Weights of a small mixture-of-experts language model, trained from scratch on English Wikipedia.
Size: 13 layers, vocabulary 12287, 52.3M parameters.
Experts: 96 SwiGLU neurons an expert, 2 picks a token, a sigmoid router.
Below are experts of layer 4 (counted from 0) of a mixture-of-experts language model. Rows are named gate (a neuron's input weights, with its number), up (a neuron's input weights, with its number) and show model dimensions 0-191. Each number is 128 + 32 x the weight over its row's rms, rounded and kept within 0 to 255. Numbers have three digits each.
Before each expert's rows: "comes after" lists some tokens at least twice as common just before its tokens as in all text; "mostly gets" lists some tokens that are sent to it at least half of the time. This comes from a sample of Wikipedia text that the model never trained on. Tokens count by the router's weight.

# expert 25
comes after: "0", ")", "3", "4", "6", "5"
mostly gets: "'\n", " Coordinates", "%;", ";\n", ");\n", " —;"
gate0:150139115133090157157112131181121104159139121171158115159084110141118179164151185171125132140141160136124186118152182078114193104094092087144067091104131127111108136119149083115138180130081111127150140108137178161125137160068084157109047142123131073054079097155108178133114129128121065138122145169147236120079068144185073116130165087098151171080118071162107119191128134132165134159166074111164136167149100123122131139109135086141139185145127090137112150102158106128131122104168164099112122146118121118126143117096088163146172142128084131101096143084140186098175088175147170165
up0:126131187142109150152144197137158116137095131084153094139127143166142150095110135108106171145105079110158073094128098155145155141081107163134091120152178155110133151148095094126160034094084085154132143152131115132139106102106070153116114113156153145140122120161141140138168131139093141139175102175092112108136107141107120110098046096168161166120129116060161145143113133144171150201101111073211112100080115093097084126196116163149141132107115133148166112161101100040134069176124187100092141133043098123085136107178132151034122158143147172128112198096128117147120108126131091130
gate1:048128080163143103135085108165221093095157087102080119099111172074130137168181130122140114127133118126138116153162130126085129116143157128088084126131151170166094103146131124147082146124087120109120092081067140122138151082137121167107187147142105139078082133120111148068139136128129112097141122134162152129141127091156195117154141178171157107181114176217182146117104152101170140127066134069112150147160192124158126210119110197162135129133090140138131172129111086126053073101074088151102129184127171120148144155142115138148144152135095119060128125170089105082121132145125141186
up1:135160114160137165105069197100128098149148128120188147146109100180064122110133122187136034130174104135143144117119159153055133164149148137136108103163075101142139112076120128139151111133130127092086148107139129150152169167150163074133149084044136157122127150104127115042110124114152125163101138121063088099132099124083115152162125101161190053136115096123064089146100118151110129197178129154095145195130108146126146122153154144122164130172100135093184084151198075167128129102188095132159083079106130185110166143146181164134098133138099133153147109133107181136122096118154100140

# expert 23
comes after: " the", " a", " his", "'s", " The", " her"
mostly gets: " film", " player", " Film", " director", " son", " president"
gate0:138172091114123162159100159097127127124107175136107147101120185191157082146204119162119114171119089137158140153104158109117086113161163160060059114162156093089060096082085064128134145122143138098175117147171101077158108099149200142140091175157197167131145115073149117153085136137125146122090126187090083185123083083158172096100120135101108145070065089171133095207153105126088139118131158116112120125116129146114091137175123103137140158098170159105119130132119137112132133171192125126118054096108129099084100139106118134143127107165132192181059104100145139148105128146134153101
up0:182157113115082110112106110124138135105076084107132099097140176179127133162105093108139139110119123128132159179106109117122113117098151169171119086105121088193078126127100169142165133148116145199085166120124123148159164140137154160111076164140151161084171128156141157170147064147116125147128130158127081109081082126155123167094057086148139174132174170140188178100146105123099111130175169091158114120156123121088158148105136146049125065131092177117102100129096072147080088102088151191093077127138043129157120172172145110159095181098118054105151094172142133104089116108132094187
gate1:122161180134136139159150155138095222190117125112146119114092113151101111107151142094114132135165135165177127100113085123141074084142158133082134118122191040049080056148085174122100132128141119173131138134099131101142124143120151135134134147169151173170188109109166112107109118131138159074155167150126114113078125147062119103127137138160106108178139142140141056130148143133148140188150102179097122133097133158105178101099071087118075142116189097147152060115175105122076121160216172085111155115137138147086134122134137170154152169154166111139136128166188135128153128155078052134
up1:104097165131129171097135106086082059116143131112139149123180101106160110194111089136117109117148160088099138145122111110135187110117124152110110112150088106177156120209115172106138094064136108138169128160195133138085142082076072137110074153133167143155167144147131159113201094151117143132123136134147093097140149137153154136071094155095160157178187126088134156172151083100092171133158131105063090135140144173120163173202164124142163147106101162157164086127161173126098136095064088140193088061092115201155162091124153103099133084089135107117131181124131097116122139167146114165

# expert 2
comes after: " ", " (", " MPC", "–", " for", " University"
mostly gets: " ·", "р", "oe", "т", " Ins", "า"
gate0:179143099101079125121123107109131112180117140113149089137117093184209162137105119153121117103140080148068120156142125139189123093075103158128112150130192114115143157128121112146143146123149082175175136057114088121155204174115113142091108149112126134186103118121102084112116132080078207099133177103081163104133131115083161153123184070192160149115126073097170073112114119133141195099161129158141122156171086098131094078112172070150096119125089106125091097117096117173167143089185126143101071167135165101102102134098204122118123170180119125143156142133087147093127126110140135064
up0:188147109153191156115181080137073115166109097159125144175045086157119115115117132156150162100144143107130068150115126166050142173115157130148048173106080098172163147136094067132127098172109153161117119170131139146093098184079146131131128084126169116146072132090118159155085150151136134101114123132131119112088076135098094146126093146156113054139123126097145154121074085130160143151153152117099109139094159134103199105141091170145166090166106132144099159123147132076088135124109141118195190102193142076168186141110095127107193126118128162123182072108142184115084103129116133106
gate1:119092123133122089158109126144172138060180194131172180082133128126119165098091163152165122115114118147130131149143137097099194084120038119183127118145145116073060132095125189116068117075107070151135079106077144189117059144133115106140083129146189150123127131055073062068141167129139105107108113154076162158168111098073164125081143102132132108141142138129119086092104168114139173106147169159145111148140124110169121128140093110135123162159174133134120118072150101096139139103103151078117105077080117099135078108099113166151079076148144105098139138107119107124106150195119064127
up1:174156095148166155147120136139116093146173149037148124143198137196164123094148121127112176141172129122109061136154069164063132134077179123172130101156098174127178094106138101164076101162188163106167148176108162159099087214147114063068118096098128096172154095119125107080169107159100124085132099189132194188181128116100129157128090136099095155099100152077152139172127144078086188110073085105154150159132131121135104130142126103115131136150153146136104155126166130125135153164074135143160142129155121115129079154165126151078115103152145142169142131102149123102156153104130168088

# expert 53
comes after: ".", "0", "5", "6", "7", "4"
mostly gets: " million", " hundred", " billion"
gate0:149114106105146140103128079157091126135138128147107074117129069189149102075130091140181125151163119126084141116114126149095066105131061097137071120155157128121094066095143168137124116140125139156110147179180183108152104118151132128073080094129126134121170143064144089135057191109202115151107082115095127136171107101114148129147110171148205139132033145162121179109123161145119146074148086112114056164091105092097061152134117131125133144135112067110114074142086155136160102182152118079113094128083120098092156154110116129150157118121087107155095092150119052145081101142091152098
up0:149178110099150163123155129177205102125162108181127171145145141194120164080094088157147166189158123182068150093112099084143134128130091127133131093170128118076132073089073160155127148106157122160096075129051083092176112175146188099117094127099081109179095154153169065138079155115167037127098111088101153167157163130183123141144110126158106135084096105116150149139124064121180134156155159156116070134133145160185084109111115110154145118150117116127101117156124108127184128102109098066124083206124112128108120128163086139110140120155168137142127104087131081153120138135166129131
gate1:140178181111158102156104156122153088128093151122096099128142148165108070169115090129154127118101089109074143142098138130120117103148124083145092127141089148093170117192137101175168168090161170163134089122176121126110126063123153077159130145046118115172144164104163151095107184119142109139148112205062074113158125147113138091093110109075177124138144091068151159142159157122163068178170116156080109121028126174119092091172157057116140129156152147128112064161133140107161119162118124133096084135178138107116115129127130071178149127112078112163081120119109126170155181140108083102
up1:150166115171078138146094137116141077143139092068216092104196115137181145165088115111123113104162140153123123148089039152074120095136174111173156197106149163091122158112122130054146105109128102119083088141188113138133104140166111186141129114148076158094116141091104154133124101143128084120166151136139157130098155123132165107140147152103065111126100067101081088104098140097119146156093182056151108086103089132139177172096170171135118115117130067059190177126132127146115134144123122163162159063117091141141147155158118100116180165084093118146127180123083187121142134129134094110

# expert 4
comes after: " a", " to", " the", " and", " his", " was"
mostly gets: " up", " back", " th", " down", " water", " off"
gate0:132133157162080115151133119131168143192148099160110126156093142100171158143136140138100093153180130109123104062164136069120103121136089168098132124071136162072188155085133172147118065093153147130192133156099093119126077136116106101112118160124143130140101137150143125146113143122147115122147133153077122111119111098138096144159176122150048111144162114179118150126135089125099162161062153131153131078185136102224070090168091081127137092129152118120086069138116191155124140113195113099109137061091129112134120159139083233110103181145178085144076124104183106122108157108123071099
up0:083150131044197097119114172120149166198146147126119129131090189134182112118172122108127153112136127155095108075151150157130136154170084097093122171133192129106132147121135118097170094126052152086098083161136124099138107124126148154154075116130133209186134112122102171100083185199118128148116128158092167108148071119146163097165151195162091104115172109159138088084132139119088154119091104125170094167097135069100097143176097096124138144103106072110118148068109073111156088148177089099150118138136149128097129117167066122092100085116159081167089116134153169077150147144126169130
gate1:181169126137073110088113161122186168152190146142141138089068069063131126136104115112128164125140144154138170108125108202121158112109131166118128126149086113090078104118180162126098057114151182119070070140121111090159119086145102178099096120142113119093141093103118177120176077108189104184167089094124113128143178121068109175120140173031091198125094105173175171131123147099125125191118154120100139136144081156128111124151074054097119116138129126093079155101131146083170124141179130112114156158172129144109121108132140118140133100195141135153126148083093152153167120138102104148
up1:108104138131119152104098109112105152097056141145099145115127165127116140161062149155138143146092110080112077106117087066108042186144079124132121162153110135118094112150152108126107110072139167140082111169137107167156074145108196132167138090138108164156100130158100176123144114156108157136156138127124091158094121126195106120163088155156095104091108059110133117072081102114138129145136163131200068102145191119089150144078188110125112128104127114169178126077130105112118109117131118194061093106139140130075205107143087134043087130179171129090138086162118169190140154140120134147

# expert 7
comes after: "-", ":", " of", " and", "|", "="
mostly gets: " Sh", " An", " Ar", " El", " Man", " San"
gate0:096137134135165133091165214097124108136096167054156096159152110105176166143160149103101124158155152166113170133101160218142221141159109117111162107084183130087133094174126096140129143124146081153093103055131179137125167085143098108123180110232124078132136100126118108135136122108071158119114137096084135164112151110058177149127068162153145127105193184126157171131115143117161095102081179113170066109103100157103102085126120120128148161128131095110174146119152141117170200151095125150142128110161138085110061113155166099123173109148121161139117116118105153146147120121158136130
up0:149118156169167089119115116178124131121112189050139120120166135074148131108115142114060191141171089125111180152114199047127127111088107105151108131109143120185174119122136106106147089104068102116078139084122118161149122182101097081120122144163097091179101107107117080114112090085123132159094162101139069147126071151121133134147139100123157113183117144057102207092092127050161096113157142122177129093137098138102156122156054070151129170089114164108122176098153154144141157159154114140114178111155155140094078159143128122073109079149099099088136124118132151145173067084137136144
gate1:128124160106155181140137110120095083116124152126103158124121089085096135088114140154148119147082121196104125062073104147116115125133109117141132113106160055152158150125189134121114116091184136123120142142141158070113117149102096143141172123082114094087070186120153137083178167097134097172152069155159144133186165120198116088090206194189119095100092094106166136126026186109149112133137136083094091120098175155099145129141168133120179083115086151120141189070092123179142154132122129138122155141147190149161152113096129103132135159152149107163152149136079113059138081118137085118
up1:109103136103142089095101120119116115082149085123164112174133127151118118156092140133129135114148123170088100113160119143135168118073149125157075125117169067149146170185105172155077098157113081014144138179126099154094165188101088098129137096158151086159072157144139151088087152078118088173162101078146167094142138146162095141096145204141085119139162161150133054101154156138130136135073134096117096148114154133134140096135094103111115096152136113149078093122112171153138144061173134122189170154101111111103199110058070137113100087103116140167158126148184157154127095184166162151

# expert 60
comes after: ".", " |", "|", " on", " by", "–"
mostly gets: " pm", " MPC", " Animalia", "finals", " Votes", "ر"
gate0:102121108113193136149115137115133133146108159165074163077088143080098134132138131170101136109148151131166162157194165143170120130131076144087130062109132172079138152098157128187159145148098058149138137074087145072113180167109183135099111167157143125151139120160146080047097137071131121059141148123135139091091120111115102103134104106133173125179101157129170129105122138142140146139126181103124108133084116080132116190148154091112133112102117113113111144082123104139087105073168094135132104138121132075077138068138138138172158163136122020093094184123116061109027125105164155137
up0:100099135138134096076099127158201168155087146158181106132121126120122075177158117150170108138075101054167147128101087137143137155123129093142143126071088137112109126156120117094152191155100100090095106164032151126135131146154118102128100143128176133142169102128151090041146129114122155141124160126110101137159124148194147138170126118113165154146192137163081127109110123143157109109050130105112106134078083067120123164115170127108125144108139089092201148077112140136041131123100142224138119074110152128117074134138090118096181149117149160155121124136142211120199156146103156149
gate1:119155146178098133127122133138090123138094136096138104142154150124182113081106138121137097173154120126140084079127130107144098169158120128125142134175134129148143141118141139203153116112113095124129147127175155113150143165119169169166135163118171221070117100125090154069102100175180192123079138125113077082067120144067131125144114155103185106217100191134139094090122133127138119172116164109151108079159180082148106172166154137100152131066194172164086136138149112172120084080122139160121159084144144137116057095184134129129068124131117079090102072123095072090110099196121123119
up1:089104128082158116092120124125159202081201134139143139140114170138119085114139105132183139099142162125180162103115076112110202179170070171149100076133141133157151190118191186157144140099119143111158127127070083118143131129086099130113057060098140123128142185149108081078166134164111132119111138125120078100165144135095160097125150103143125170089163133129148112134113124165148100125151173115123077139138098176044157122151143072122185091151129121112180123150150146183151176163129068108137105127134131130133081134104107138113105161130094194114097104161129107243080108148123128112

# expert 26
comes after: " the", ",", " |", " of", ":", "-"
mostly gets: " John", " British", " George", " David", " James", " William"
gate0:143143135150131201184142077093149192144123186144143132121078193154105181162133131133112156150123115129132101150200096082113127125177154124126137108133077141093131159124175133156119135158144108102109192099037156122168124128149167143099156150129104181082081116142160119177116098108152193078157166144093135097126085109118166113165111122126129071085117089091156101153133120152123113125084070071064116132152161095093137120160095169149063148148095108151176055120137107109131114102131169112095117161168110130169123160111138177099122157139036109155100120161149126173086098164141062115
up0:133138167141105174096172153062090137049148097139084177118126119102181112115073121116151137087141150186189083158120127175113130095140108145126093209138171173155125139095133129148104130079120129107118066161103084179120054159140122111150087129086168113135139126104081065159116126122120143135173140110136130196110178165175128098122096130115175090138100088154127129106116104085147119168122094102112144138122093144128123158116136057074069107105134075089151161132181109124110166118141099228118115056074147158087137107152141133169162107187159131148149083125139177082131103114140153116
gate1:141124162150146039154184118170165106056186079150082090152185098121108102117119151120101108127132116096106157068136060142149111120093118139089123128126140163154116084157131146081144136159174136112145150104133132137130139105143126110106161122163096053140213116067129166121111175140131119110107092080067109084106084114163107163142183129118149153143093142100091143074095160162159095116117126147088103151148160151179159022110160165135099190078129186144097160149124164142127157135112189138160115133143111150152160120148134144169037134111153101127089074133157149140090134115072122117
up1:132211162099144087157123168086117107168206138149182127092117127115118101090168114133079119097123161141065155113170063178085170137119125133126094097109085124128101113108211092132055127112094187123104106130109147117130151152207129177089129136171151086145162086189150137065086128127144136154113109137150110132103136184092121109132145089114060143151173096055091143099149126114142125134066148155110142138146159091143136150130100201155149194115135138145186159175112126119144136131145115182146158120133115075115109117122166107125178177163118113124134122032119140164111089082150129112

# expert 40
comes after: " ", "2", "1", "0", " January", " September"
mostly gets: " etc", " Starring", "ي", "^", ".e", "rib"
gate0:180161119135152146121147101163123161173102174213121116164109186056107116087172131105131176144126098169133181111157115174174059100141124118113090131133079168167149123092132114116091093089116153093120104153083138120094191078085200096101105132109175150179138123137118177110068132121154094068129105108100168189123132197124183090087088106108147122184125127063077078143149117110133095153177149154141082093130146076105122183116101131136160149154162084085107187137126122133165108129145111167134075121096140120148125143155142122132148170162168193185112130138118110098089127129097125131
up0:129102077138103135155172145178146070134133131142107135182070113084127082107068104156118161130120070102079153194144099205191140109105078123150149136119154130075127092072188131134081186134120133172117117119119142099080060132115095090120106155147127089202146115180144115111149155054166131123139122098108130106133169144118096103164062145176095104140131112127167134128117125114115135077130137166144083146071138101113076118126101131158004167067128126090152145161093148111111121125119087177092177132097176180097143114105154134112111127098119150098119128111093146093100103124089078138
gate1:126129136161088153121103156074170124101108144135110197156163112168110122192136165140133144152125089076133056141093083115096089152135090111139204157113107144138120108129148126118129089150138129083117150067098175108067114092116131113178125089112132146113107152123153111024098118125159135124157155107092097122167110113144121150088111180053117077113171199123107065145098123144145070201100103180115101162126083130161111121144203079129090103072129163074114106132127135173127085142141103164117144084078179132099184110134124127168085119108104130156086156107119191182093117130109103133
up1:086127129099066126072123128127118120115067107183123134086123139055066084133197146130182157139140134175174075127132135164081114164202173070182172124079085137140155115157119141139149095111155143133138098133134197121171173102115178145162131148075146151154108101166118097042085081097189085111121139159157138059118130145079155126135082131105097091144123122133129096104146120093093076195161104111141125099100127149141065114127109095156098152137114170098125161095146117143154091073116119132091108127171172075152110137146147147147087119150096137112118058085169128129096107159153090098

# expert 45
comes after: " |\n", "\n", ".\n\n", ")\n", "\n\n", ".\n"
mostly gets: "|", "==", "===", "====", " named", " called"
gate0:139147124117162110119079085126140063139118133091099173109204129129127126132177133132180146133136111100180152121126155117097103101101136131085098128102122120154154175105155159093094130092180131068114070095157115026165129192119129161130129084132131105119159158175141095114090154140144156164106139181106177075108144182163130169145163110114099115123122170101175116174119142104095083129199045156128116140141132087161147174111101127159108122147067113100089152133097151152154134130141146146177176096198094145151183120071157137093130089156204086104113128184137085162157064131098159145
up0:143140136109120150150114160142135144087157121144147123147175068107137126115136096159071113056063169143111136154136132157154119055139173165177152106112169152124120101115139104150144177096077150111140118108166163118129132074166106081153142100037101176105162103195148127164062154205094139163106139148134161166185087121101165076134160148156106186088159107148144134166153035117136108137068145125114128118142100129127187145110067122077104134108113119158077141140104129143096066119101144122096131086158080131164128115132142194152152151135090135058122119111198091084149140171141129108
gate1:099140090155100118132118116090106143140199132170138102094084111118187139203113119105096125132146149114122147124166130122166185081121126101102101128105129149172109046119161196143123188117141142118101142124148135109070072074082124117081104083138118090102105180156214090052136161194141170122183159124121095195105153174158098140094116128087128103155131073090141166102148162133059082123151120115161154136116130108133145083169135132123159108186128160115147110120128060156070189105115124080128136127173117127117140090079116114112103134181127094135063117107096118171104165127069119118
up1:110108142184114182119057103179148107139204124129134138129142187180094119142087173131179152139163130131100113129151144156093111143188135134179117091151087077146149145117112092124149140108100145180150126087162119102172095136123156091154148103157106124156126072117102115064081122089148165176121086081115147124069141083153152131142099118148127153206129122144116064157146155134105151124161128153161141125149026173104148118124156097087047135063124076152122120165079137107159175117108153104156081137103090133082035149109106111091130106172126179098089139114170117090144159125128170100

# expert 29
comes after: " the", " a", " of", " and", " The", " was"
mostly gets: " two", " three", " four", " second", " same", " five"
gate0:107184110171134164123094134125155135060152101104140136168100169185120115119188155161170175192108101092107162113169131118139162134178150153101094105178104173146144133100151120127097143168077135114096154172049137162171154129137128189136167148206213152099189118161122136129138153143179110215141093157138182111165130147090125131123157102100128125141093151220151117140131146110171080138135129168054122147105124118106170125109123170108182129141141130128137116101158118110126148167119181126138140142114142166135155155102088124130209117120147120124041126202146149103135170162163114102
up0:083172149086086199156122085128171096108213077132102176144138090096096143131164123127121150118145092137126076157120130114104065127104143088104106163092114118064135118087122101128100126125151159138133116152143096129161128199184133111095134128105118202105134095165174182108108144092164101074100152090088152114124163117109112115139060066173188087104087088149119070140131082128152119162112116101100165080125156160071162086118088183131110147173097138100145114069141131112179120166145124156125069157131163059096114108104167172144177178105144125164146154102167117144113069131112151122
gate1:106172122117091045147125133129114113102126219157139138135136143097098148065155093148117149140177125110115122138121090126136167155050084188116061145097120157110141108089149201113122174161116164128136119180121114112115173113136128073127159116066134136126052133159101095096111120184158128121104141075186169059136154155094103157112145115095150144164163178153156108166110163172152145119108095166107094141141145118103130103122164133116115088114162115075120130134174155054131089141114131107047121085071143126136140031161118140152160140077107124092161102175167100099171102103103120091
up1:147133114132120180080170069133163117126133107134171178137177069119163153220167091121137135140172127146170138106091156104161121145142066055109141180080121084081136132182152139110131149123178161147149100093127121185085104137144149132108135091129094115130146126137138128128154121078033153131149104096101115108152171159153097153074115143131152155104115135143141120148123128162152110125166123184152130064189122133169186099099104083181148094176063139090151189095174140121163126121170129121067180123134111088159153124177133163209136116139152124121055109160115158112145127137163183167

# expert 51
comes after: " |", "8", "4", "9", " |\n", "6"
mostly gets: " Catal", " Kitt", "olid", " cent", "ricane", "ull"
gate0:134157147122154109115067114143128148125158138123146075129123160185164148104177064088120163178140133126149151146147161160099148096169144088141171132182150151105136200134168109166177118141156095120148109117148096059136157154101224167167118118143181107155155101126100120185093093152129066086122159076148078162114129145126112196138120121140143177135118158151174121162088123102187147146148198105179103140153104121135121084114185101111151145142144182099133095129108113118090140200105079127140116144136134083098155124112163128165090084142142117160105128224151157178121075090143069078
up0:092128167082130097143096166161104148140114143179089119182135080116106080126151085196113152147117057137091153123141075073119115085149125164104171087168111149112138117235099149134085167120146124128119154146169151095186119137148107165062093110109100126151178131120125148111078062159079155182138098156144129125135104154124147138101125181101130090118138090083118144116140135117124135098146111158140137154140126085120142183095128151148110081086134134062091062123120150127066128148142158124084142081140174097103092155153172157125065136162133121125141081096187153176135203207124119064
gate1:140100097098069153212185136126106160116096155116148135162135178130079143143128156135087097111149111141103117119148086181159185108185055131105138097140058158139145157119099088169160137134166161095102110114153115096165162151107133113159110159088110121143151084111160156108145095102163111144131157131093133137125100136104101170128194203099085157113112144097086098120175129144115156106158068138105080081158163141167152132111144155096146176144191079126129162128155075083118106178150168096122110052089142121222145092135078121157149138127145167180197137143128150165129113057098143155
up1:126126102104178111124091161081136154085179141145162061080173141136146110098149155105083095150121141161106119072160178108080177147167132100080151160106135152131138002130146095137189075132056102100144111098133181146097159095100090116100112146117144153158146129143163094099128159162114121143127116124143153089119138133110133071075111115121118177116176106170138192138076096135116137090131118075138119199087139097125111076089095088088142106191127118162153143147178049096133091096120114158105104158121095127155109132171134090164139129160142156141112188108069106166094144187140101139

# expert 15
comes after: " of", " in", ".", " to", " on", " for"
mostly gets: " The", " the", "The", " its", "the", " their"
gate0:192101210132132139166090127148099188151115121103138117106134116141144130163134222165176081145150078127127146110105047098070136119178075152160110112149144192077142207160115129124144136110122169075062144084117145123075096154105168123097166111123124076109129159099148124157166164134036093099120130184122135094149118115171104146089125143128151138089142176130176125085119143172139102106155095114184152102134085130102138148050131107123160147108169137127144112114053132139186163164113146094104102112133104122118099114099136107109100141148201097140148130103091139181108128153074092105
up0:181108144136143109125149114151060177139144114073170118175151162128183081088128194185145131168138131121095122106133146154150090092127101108109074180147140123101138165198138113144090180140073106126119144135135117136127147134085093112134084139176122188149198113115077145196145229111150099147107107162160191157159128094169130146089128117192173133127092144154127123150073149101134156112110117180117162139122132148114160094143131140158134173119124124127120183114119080160157123151199169115162161179103173138161140121086105148128141134174175074106185170150049144100119138198123128126
gate1:113110114109153136084109118077096100127145176110133126109111137169145158080127085081153103176160106120092141152054151116165084161146086142099104125121157126146082139109180063104109080156086104056103070162149167161145103171156125108125125107104136093172092121121177086126163131187071107148137149108146160130086079179163151126111135074123129133080195148120158113098145125086153097114122100098091095172157140159180157063115104128186121135136112097106124139113135115118067194101119096092134118132218129088120094075099154165200109136130144066110157175135136155070160145092094147093
up1:140168088117159105130145183149098145089101134110115131202114184176116149106098103076160105183109113138107142076098141158146068094187119122128146143105144194116094169128131152193142083144141151091086145138092095144092160126161129120074150122123159072130079156127141059107165118103117116186133117132150122049110123119139143131074148130100115046115209136127133112167118110071122119099155206054081128152107128168157158192136087122133127131098116124133127101182088131144080101102134126117104160158209152123116126162072165143112094112093080086113172140153093169149144144078134125101